config.toml
num_hidden_layers = 10
n_experts = 16
hidden_act = "swiglu"
moe_layers = [0, 1, 2, 3, 4, 5, 6, 7, 8, 9]
num_attention_heads = 4
vocab_size = 16384
norm_place = "pre"
attn_scale = 0.125
parallel_block = false
init_std_down = 0.0481
learning_rate = 0.00407
beta1 = 0.9
warmup_steps = 200
max_steps = 7990
Below are experts of layer 7 (counted from 0) of a mixture-of-experts language model. Rows are named router (the router's row for the expert), gate (a neuron's input weights, with its number), up (a neuron's input weights, with its number), down (a neuron's output weights, with its number) and show model dimensions 0-255. Each number is 50 + 12 x the weight over its row's rms, rounded and kept within 0 to 99.
Before each expert's rows: "raises" lists some tokens whose logits its average output raises strongly, later layers aside; "mostly gets" lists some tokens that are sent to it at least half of the time. This comes from a sample of Wikipedia text that the model never trained on.

# expert 1
raises: "als", "alt", "s", "al,", "all", "es,"
mostly gets: " \"", " un", " over", " As", "_", " In"
router:66 48 41 56 68 66 33 45 68 49 41 53 37 42 78 54 29 31 52 73 63 46 46 59 86 48 53 40 50 57 62 41 38 59 51 61 60 52 55 48 44 50 44 54 54 76 30 34 65 41 48 35 46 47 31 68 35 40 64 45 43 21 68 33 64 44 60 61 46 40 40 53 43 36 63 63 42 63 27 54 54 40 55 51 51 46 35 58 53 51 49 53 59 39 57 58 40 46 43 49 45 48 44 36 28 59 77 50 51 49 37 57 21 48 71 36 34 45 16 67 74 58 57 51 30 54 63 63 53 69 24 54 52 48 55 40 46 57 42 52 47 17 69 65 60 67 18 32 58 74 39 55 48 71 58 28 48 49 62 51 65 54 52 50 52 45 69 64 51 64 51 39 32 43 35 33 33 64 53 33 54 63 26 41 47 52 38 58 44 64 52 70 35 61 49 57 51 44 49 58 54 57 48 61 67 65 47 40 40 60 51 46 45 41 41 44 37 52 61 38 61 54 45 43 43 59 48 38 44 45 59 66 65 51 58 48 59 49 49 38 31 48 53 58 64 36 52 55 55 68 57 56 52 56 38 54
gate20:50 49 68 74 59 37 46 45 66 55 62 42 35 42 31 72 43 60 51 53 44 78 40 69 38 51 69 72 73 33 57 56 56 53 57 46 51 47 41 62 54 44 58 33 44 48 57 65 58 34 56 58 52 32 33 32 54 51 37 61 56 48 47 46 43 75 65 75 50 36 55 43 41 49 35 39 84 56 45 45 62 76 47 41 30 54 47 50 54 58 58 58 51 35 35 58 47 69 69 58 25 49 46 56 26 58 52 65 67 60 63 46 68 53 57 45 41 36 38 63 54 47 39 50 35 31 83 26 52 55 54 54 52 45 85 36 46 64 48 51 56 62 48 33 42 38 57 36 39 47 26 65 63 57 38 50 55 31 50 40 53 35 72 48 57 41 60 37 53 34 69 46 33 44 40 39 58 40 53 44 41 67 63 45 44 23 55 52 74 65 44 39 39 47 65 63 47 59 42 64 56 45 49 47 50 64 52 70 53 72 47 36 31 58 36 46 46 41 52 52 49 60 57 38 66 76 31 56 52 48 54 33 54 47 49 43 51 66 58 55 54 42 38 72 52 40 48 56 55 58 58 63 36 50 59 39
up20:70 61 45 60 60 39 74 43 66 55 82 62 50 52 24 48 61 70 48 55 55 58 57 51 53 48 58 65 76 51 48 50 62 66 51 63 67 38 38 47 63 43 53 37 51 62 37 67 64 65 42 47 36 58 55 56 32 39 76 49 54 56 47 44 27 72 57 49 48 39 69 54 49 60 39 45 40 45 63 34 45 50 60 35 53 42 47 55 59 69 45 56 48 42 58 54 52 57 60 45 45 52 39 39 46 51 43 79 45 35 51 61 39 39 41 47 26 57 61 59 45 67 55 70 31 49 63 47 32 71 38 58 60 39 51 51 70 68 45 45 58 55 51 46 46 52 42 52 38 52 39 67 54 48 58 53 66 24 56 43 52 48 51 23 60 41 40 59 58 51 46 39 58 41 54 56 60 64 58 34 42 66 44 43 67 61 44 66 60 63 55 61 69 43 57 46 45 53 41 49 51 56 46 23 51 41 63 79 54 52 66 43 78 61 76 30 50 46 53 57 34 48 34 42 64 57 51 83 60 37 58 34 63 60 46 50 38 60 64 53 38 55 46 25 48 22 27 66 50 84 35 42 41 55 66 44
down20:71 64 50 56 66 51 39 48 56 33 48 30 52 35 52 48 37 57 36 40 20 54 54 39 57 48 44 40 59 42 65 50 47 42 28 21 49 62 44 59 63 38 61 43 50 60 57 38 59 50 38 33 46 67 45 55 32 66 28 45 56 38 52 53 56 69 50 49 61 50 37 57 58 57 32 59 39 47 32 43 64 54 43 51 63 35 42 42 39 54 44 39 50 66 32 42 54 82 52 53 45 45 70 71 45 54 66 71 49 38 71 62 55 36 59 64 38 54 64 41 36 12 57 33 43 60 58 50 48 39 57 50 66 51 57 71 66 46 38 53 55 58 58 48 49 46 25 60 48 65 28 51 76 51 58 43 51 59 53 33 74 36 43 65 55 52 50 43 50 65 43 59 67 63 58 37 46 61 67 44 76 63 54 68 62 40 68 55 49 48 26 26 61 46 35 32 60 55 32 43 42 28 34 44 52 38 36 39 37 43 58 47 19 53 53 32 47 47 47 49 41 50 51 47 32 64 46 46 55 49 48 39 40 39 56 59 55 58 69 50 50 56 26 53 47 45 69 33 73 48 63 44 60 66 31 42

# expert 13
raises: ".", "es", "ic", ",", " that"
mostly gets: " first", " film", " made", " such", " second", " season"
router:65 55 63 57 77 55 42 44 47 46 52 67 31 38 61 59 38 47 32 65 83 35 44 60 77 45 58 32 38 58 44 49 30 58 63 53 58 54 63 44 43 52 47 64 52 52 32 33 60 21 46 32 61 55 30 57 41 42 50 44 36 48 60 41 69 39 41 62 53 45 52 51 45 39 58 51 31 59 24 58 28 41 48 45 43 54 39 60 61 49 30 51 66 37 48 64 37 38 39 49 36 38 43 28 53 57 67 51 59 50 38 39 28 40 59 26 37 45 28 56 87 59 69 61 37 58 47 73 63 74 25 39 76 60 25 51 48 65 40 61 67 30 54 60 65 49 29 45 31 76 40 53 45 52 67 43 44 57 57 51 44 39 57 52 35 46 54 52 31 59 55 60 43 49 39 46 25 54 63 37 50 57 44 46 32 57 54 37 48 61 60 52 34 50 55 63 41 54 44 64 57 58 59 50 58 67 44 58 33 56 34 36 42 36 57 36 31 54 59 47 57 53 47 54 39 61 48 47 44 46 37 68 55 53 52 45 46 58 46 41 45 31 43 61 49 48 40 57 43 45 44 45 35 72 33 65
gate20:56 66 58 60 80 38 66 51 40 55 58 41 58 19 64 50 52 37 29 46 66 54 49 49 71 61 41 44 53 29 44 63 53 71 36 55 49 57 58 54 42 55 53 45 41 36 36 29 70 30 33 46 55 45 58 65 58 16 49 59 44 54 65 66 35 56 52 65 52 40 42 55 55 58 53 69 40 42 53 53 30 42 55 46 38 46 60 52 32 55 46 49 40 63 30 48 36 73 76 52 45 33 46 62 43 50 52 51 63 59 44 51 65 50 62 48 41 49 31 47 48 55 45 39 38 50 46 61 42 40 69 50 48 33 62 49 55 50 42 70 45 50 51 49 58 57 28 62 60 80 38 62 36 54 55 42 38 48 58 65 53 29 39 58 49 35 47 74 41 65 41 63 41 65 52 63 49 24 61 49 36 52 40 51 45 64 63 80 59 26 42 55 43 40 41 48 42 69 35 42 43 47 66 51 75 43 48 19 55 52 46 63 42 42 45 56 71 55 45 36 43 61 56 36 70 55 46 57 55 50 53 52 39 26 66 38 31 46 35 44 52 63 78 63 46 58 27 44 61 38 34 49 58 48 64 73
up20:47 63 46 40 58 44 41 32 31 39 51 33 41 48 39 61 42 43 42 34 46 50 55 38 48 56 71 58 42 54 50 28 30 62 52 30 44 61 55 28 68 39 69 52 55 44 40 68 43 53 55 39 31 45 66 68 46 28 58 47 54 56 67 44 42 16 66 72 70 39 53 55 61 21 54 53 52 38 38 52 46 52 74 48 70 35 56 23 56 39 50 49 52 44 61 67 62 61 46 31 44 45 25 42 56 42 35 49 42 43 37 43 58 62 51 56 51 67 57 50 55 49 47 65 43 64 60 45 55 69 51 79 61 23 42 50 62 34 29 53 47 50 60 51 51 45 66 51 65 41 50 62 57 43 58 59 59 55 49 31 52 38 45 58 53 71 54 63 52 68 76 56 28 48 47 39 45 47 57 54 62 60 34 64 53 59 35 54 66 40 41 55 81 41 45 60 27 45 47 57 42 34 35 52 33 43 60 50 31 43 44 64 55 46 53 36 74 59 23 55 34 52 36 40 65 43 50 52 46 39 48 33 53 49 63 76 56 52 49 31 64 58 59 57 42 52 28 45 32 70 68 52 48 62 48 65
down20:27 70 59 55 52 50 53 39 38 49 45 37 40 55 48 46 30 71 33 60 34 46 33 30 51 38 44 53 54 47 50 60 59 36 13 31 52 53 47 18 57 59 47 52 54 34 50 49 48 65 58 55 44 45 47 66 51 51 52 61 49 55 39 71 61 47 53 51 32 53 44 63 53 41 63 54 48 50 40 49 53 37 56 30 56 59 64 34 43 82 48 41 32 57 50 44 64 59 72 27 37 63 33 50 59 56 30 36 57 54 69 47 48 68 49 54 57 58 57 52 40 47 48 62 57 58 52 34 35 67 68 32 53 45 50 32 61 55 48 31 49 44 82 38 41 44 55 30 28 32 71 49 29 38 59 56 44 39 39 49 39 45 49 44 53 37 55 46 42 52 71 58 33 45 78 38 59 60 59 59 60 49 62 35 47 51 33 35 41 57 61 51 47 40 60 31 58 56 83 39 52 47 57 52 59 48 60 31 50 49 51 58 49 40 60 37 80 48 50 56 39 43 72 33 48 44 41 57 51 64 29 60 71 36 41 47 69 56 75 61 22 34 46 46 44 71 58 59 59 65 67 37 50 52 40 47

# expert 15
raises: "es", " of", "."
mostly gets: " National", " State", " University", " York", " British", " League"
router:72 62 61 69 83 57 43 48 58 45 53 68 44 43 65 52 44 39 37 68 63 35 43 54 77 48 63 44 45 50 44 38 20 49 60 57 65 54 63 53 39 51 44 56 47 53 43 33 62 33 38 45 62 53 38 69 33 46 62 28 32 39 63 39 78 42 42 60 43 44 46 56 41 51 62 56 30 72 33 55 33 51 47 39 36 71 53 62 63 52 32 51 70 45 52 58 43 33 39 48 35 37 48 36 37 63 62 68 41 66 44 43 40 37 55 31 38 41 31 57 75 57 66 50 36 62 60 58 71 64 39 51 64 59 42 51 50 42 47 64 52 29 58 55 54 65 35 23 37 74 47 53 38 49 63 42 32 57 59 34 52 41 70 52 49 51 52 54 35 55 52 63 35 50 35 41 32 50 59 39 44 60 56 34 45 52 39 33 46 58 55 72 35 49 60 58 57 45 37 79 53 49 57 54 60 63 35 51 39 48 31 32 47 40 58 40 30 52 65 42 61 48 50 49 32 68 42 49 45 41 39 57 54 49 43 41 43 63 41 28 44 38 37 65 52 54 55 60 41 58 41 36 35 63 31 77
gate20:37 43 48 55 63 60 74 35 45 50 45 63 61 42 60 71 60 57 52 47 44 73 66 71 43 47 35 59 42 39 57 61 37 60 37 43 59 49 40 57 42 45 63 54 49 47 47 60 44 46 62 50 55 38 50 45 65 44 46 28 61 81 43 65 61 61 54 49 53 61 44 41 62 55 40 71 58 54 50 59 39 64 34 62 33 47 63 49 60 61 55 64 29 48 37 34 49 41 66 85 54 56 47 53 68 29 58 34 52 63 72 50 46 40 43 44 43 48 66 52 57 67 60 55 50 46 35 22 52 31 42 63 68 74 60 41 33 66 52 41 42 33 58 44 67 47 65 35 67 60 50 70 47 54 46 58 43 47 36 26 48 53 58 53 65 62 51 26 58 40 45 42 43 59 51 42 59 40 51 38 41 47 38 50 59 44 53 49 53 56 75 55 53 28 50 48 59 32 63 19 37 40 57 32 51 10 36 70 49 26 44 42 51 63 60 56 11 43 59 63 55 52 56 44 42 46 47 45 49 46 53 65 29 59 45 52 26 57 54 40 51 54 40 38 37 50 67 36 34 53 45 74 40 53 55 55
up20:39 59 58 43 34 62 86 38 53 66 41 51 45 50 49 34 72 58 55 35 42 82 61 56 25 61 48 72 44 63 42 69 60 37 38 50 56 38 61 44 46 63 65 58 66 34 78 43 40 50 64 60 50 56 43 51 43 52 32 44 54 73 42 61 70 62 31 48 56 68 66 23 40 48 47 44 41 42 32 53 56 73 56 40 44 40 71 46 48 50 41 60 46 61 49 49 59 55 63 52 58 55 68 62 57 40 52 43 29 53 44 54 59 38 44 53 64 44 43 32 47 58 40 62 27 62 55 58 55 44 44 72 45 60 48 59 59 48 46 42 41 39 29 48 53 49 56 48 68 55 59 52 46 42 68 73 41 53 20 55 49 43 38 41 51 58 64 56 63 60 37 47 41 63 60 69 45 59 49 57 32 24 65 52 52 63 53 72 67 67 72 35 38 50 53 53 40 57 34 83 62 34 41 48 73 55 50 59 60 51 57 47 55 57 41 47 39 59 42 55 64 30 26 52 76 44 70 48 38 42 62 48 46 26 52 63 44 46 54 32 50 51 49 44 37 63 42 48 35 64 58 53 31 67 53 52
down20:62 82 49 51 41 52 44 47 52 39 60 63 47 64 54 41 60 51 26 34 05 31 71 40 69 39 47 45 54 53 65 57 48 49 49 52 17 36 36 34 68 59 59 48 51 62 56 43 68 34 59 70 59 42 49 38 49 56 62 63 55 41 51 45 66 42 46 47 30 38 41 50 56 49 40 56 31 49 61 49 58 49 44 58 53 52 29 61 53 50 44 31 66 06 68 64 44 46 58 57 31 37 47 51 50 38 26 56 50 63 61 48 38 65 50 48 54 78 34 45 35 65 40 64 56 67 41 43 55 77 43 45 63 65 51 36 41 55 64 64 49 57 55 35 56 58 46 61 34 33 41 51 55 36 59 48 50 68 52 59 47 46 35 56 47 52 49 35 29 36 71 52 37 41 52 42 52 32 66 61 57 44 55 47 28 32 61 63 61 48 45 52 53 53 35 41 52 56 48 38 38 38 45 66 41 45 39 40 52 62 63 45 43 38 57 46 73 55 34 49 45 63 61 34 36 43 43 34 60 69 43 57 41 53 61 40 36 72 49 39 62 59 58 63 28 50 27 56 61 29 69 53 46 58 43 43